{"n_experts": 80, "num_attention_heads": 10, "head_dim": 32, "norm_place": "pre", "norm_eps": 1e-05, "qk_norm": true, "optimizer": "soap_variant", "lr_head": 0.0086, "schedule": "wsd", "batch_tokens": 65536, "max_seq_len": 1024}
Below are experts of layer 8 (counted from 0) of a mixture-of-experts language model. Rows are named router (the router's row for the expert), up (a neuron's input weights, with its number), down (a neuron's output weights, with its number) and show model dimensions 0-159. Each number is 500 + 50 x the weight over its row's rms, rounded and kept within 0 to 999. Numbers have three digits each.
After each expert's rows: a language model's description of what the expert responds to; "gets" lists some tokens that make up at least twice as much of what it gets as of all text. This comes from a sample of Wikipedia text that the model never trained on. Tokens count by the router's weight.

# expert 60
router:489513518402490568475448501398483473481556541447485488529442534506465444495504488480547573507496479377513440435484451377470593513473422483494518435409466516483486501582390464499531561505530536513435501499508536526491483432617522507520473420459376557534426454518580465476491506467387490570465507490551554531448535572464489484489534490518529435470481485491456449423483374521521528465481526466444596606493517483431525553517609499464590529447494485512503410611567559475547566456503531
up2:603449515380549569500450550367513491567438499543470437454492588451550472428575448536478502485436526378509512473586540399467468469493464515556485541391518483568558531507521434537479477527502525562487499574449472532543515547496504415509504438516479395518429438539532549608542475534437485476537549458429583594491540432496484424419478513494509453465449486374486460483485459479532446486451568449426442517480525509450532442526520554585487559501544455421458476436496504498483535484458449
down2:610544487523589462547433586555491425619528487480528465561513481444503514506551530465475520430494461509468493504496490461518513496551505507516493510556469570522454543524551486503518415393451471486462652501501412413493468545449493513479544479546412585537505590547438435566522484494470535469531560454531453535474443540415529449407529492502520466517513421524466484524538534547494572422546581471561405575610442471532456471432551490445458491598540476482592553523513431503392546506492403
It responds to: Single capitals and short pieces in names, initials and codes, e.g. CBE, KB 51, NWFP, SKA, plus B, T, C.
gets: " B", " ", "B", " T", "C", " b"

# expert 22
router:449466564468422449557470486502598505562431563545475410536428441546505547398494458610423458511435523428575469514478442433552548477411547479472547405467439472498394558515602559528496517581465507502462504590538514490554497470490422519537437402506504570525501501507549522500512450562448505509466493505524540508537535518510503494527521457493578459481525461489491512457587453486323550412451495458416531476440555498457490542578516439557495577480458558460504455453497429524472528412438543
up1:509438478487510559487529449519543486541498439479481529528525406435472468483570462487453417425449498404443443457523579582544464429460469450443485532565540570495488530570520559559485611492496502491446491393546512518566466508567585511521563439568467472444451543492582520465534502465551479531486543476429506542566565577473507537502574460476409495422508443560488585472558455502529526407509517506407394444424446483569430478473470449552503559452458573416567565488426503499527524462374500
down1:482502396450525511520497531573511497443494562465479495448580526549544550527515497504528584570479536577476422531486413494581494432525437546622420438496516515543510441523435546530576529523529526490476524547432523489585530485538529481504636566530424470479556489409460492524571405533558492465495582585555499476466480449401495513520435500522522530559444482510488482473561429453378529511438418489432542402471577472561517549559475570386491565500519473523464503518534461535463466530394569
It responds to: Words after prepositions, chiefly the, his, this, her, plus mid-word pieces like Dist-in-ction, Re-gi-ment, De-pi-ction.
gets: " the", " The", "ri", " his", "vi", " a"

# expert 4
router:539556556518443525532488413484502504432364548439450515460552542525539471475439489573443550387472432471460473406508435472556512476529480538410502575527513504465463470464453540450448513540554523465536557462525451541522627475562479390538501465527505546478369447533447511507470503582479397526405452484447512559519521481485503451508610526508500575612515403516447395522524538499504479466518552495480530464486501484418485553538472456417511460499569525445502501483365439423439476490455499
up1:520528494431585501526398420544547560459528481467457587515497496533455458477433453508496493452444491521446401498515528479582466487482458567478476613503522426423506562507591544455513541497473552528505535362625512479471515538547464550520533547483491558466385542421526509499506475562550520426463440453476525550532455471469503449488573474527436529532454496532539486492476484470572510528487482521532459485487539594323502531531444473491415563504600451453567494419486477603458420486389487
down1:407534459417562455516522474440448595552433550449516530445549444504518457492468563546518501564506486492508524500553507395488417494496580460544528476466499537556455619409506444463485489543454578420493509505517574484505492539469415473485509477444572536441485527509548558522493580569497475556499493565467501479506527522538549477552485532444459536501451502535450582538556490446506551470544484458442543546420542453560519620634611523545481521536438420484490546541582523486516564381538347
It responds to: Final word pieces ending names and nouns, mostly plural s and endings, as in Rights, theatres, Metropolis, League, football.
gets: "s", ")", "a", "st", "es", "se"

# expert 11
router:452489529483409477438493429536498422423502448507412521474310535567450462415517458507551533479539597509577478441408471491470462569479460494545459505507492467587525451541534450491456540481584559479511485462511557421531515573495468501487559501539447541523484479470494503486450505513452504534441478466536556460495514497522450476580505508594495520597442402494478482524488471556386464498417555474552562366422514501453469497566526445467508474484443553467588564473464612475446411412539502
up1:455479485425415423540521583551557553514536415485482556576482526419438525484562446566550414553527581477498530448566503442515565539488442455498596567469520485473503423579559541493448549419566545486475506501469476495561472565553457513483437524505416451455546504439509456450595489485511523531605461500462472503404471453619526587530518414535479519573504453469529552467646504588441547494515530470498548511517500467472516486504604543451599488605549480526443511457481490464473469504559562
down1:495588498525490501488514563421501489452658530483556493558547548467454492592505480522545471538467519530449493510642478452531505581530522541513567430442485570560492406508538537500517558519483499476472493598474425563460518480411558553520490516598489467425471486516483445438535530437539500548549455394547543498599513530502648513488436437557510509451513437470392454543482543475432490502478488523467486486473453404524467434457490484474451422490484508561425597557472527498426433487418584
It responds to: Word-internal pieces like et, ar, tor, ist inside words such as Planet, whether, transmembrane; also whole nouns like artist, model, group, member.
gets: "et", "ar", "or", "an", "t", "la"

# expert 40
router:517434548448526523535473491456447526477470441491478521534511384463536514484507422492545550496553528520456526484480390514528535457463404491494564525446532503520509469519533499586511521494508482469397503488547569524545517422499473451531455391464508561642475496441476432497505624556517395485398443504504484485422516531433495495552513448434546476541506509463502590484516416514511548508491470509349584343491481502415556537550505462435584467514632581498500528515528520500481497519424421
up1:572456546471488518488583516415440519472427584493500502525470404424444600468462518453551471483511491488490563509629536511496556474527463507492473461451495522529374445596419435578445528508494492476411415505526567556383489465523481528498497483481541476494475456494537495545461495467574532551526469445577489521399457488519500546455598400476444472493530467496474488673438501509519545431446480467484582469514520514433542463531448503499501593455470558511611456599494468483506481521392472
down1:447542399446465538478393524473493533426530534554482381503501523401521555483404467556459551574575489585497494490595563460563527386476513469523444507565578474461495462501588527488444547557578446390465539517527513430472505536516559501504551483536416456458496508491504430562473446512574487556510533479544447514425466441495540540509558585477448484582479544468477529537480409500489477538472589497381492536519472540523605457466521516534517389525553586535562492488542454515567557416499518
It responds to: Numbers in tables and year ranges like 1971–2010, plus name syllables after a capital, such as He-p-burn.
gets: "re", " 19", "–19", "–", "–20", " 1"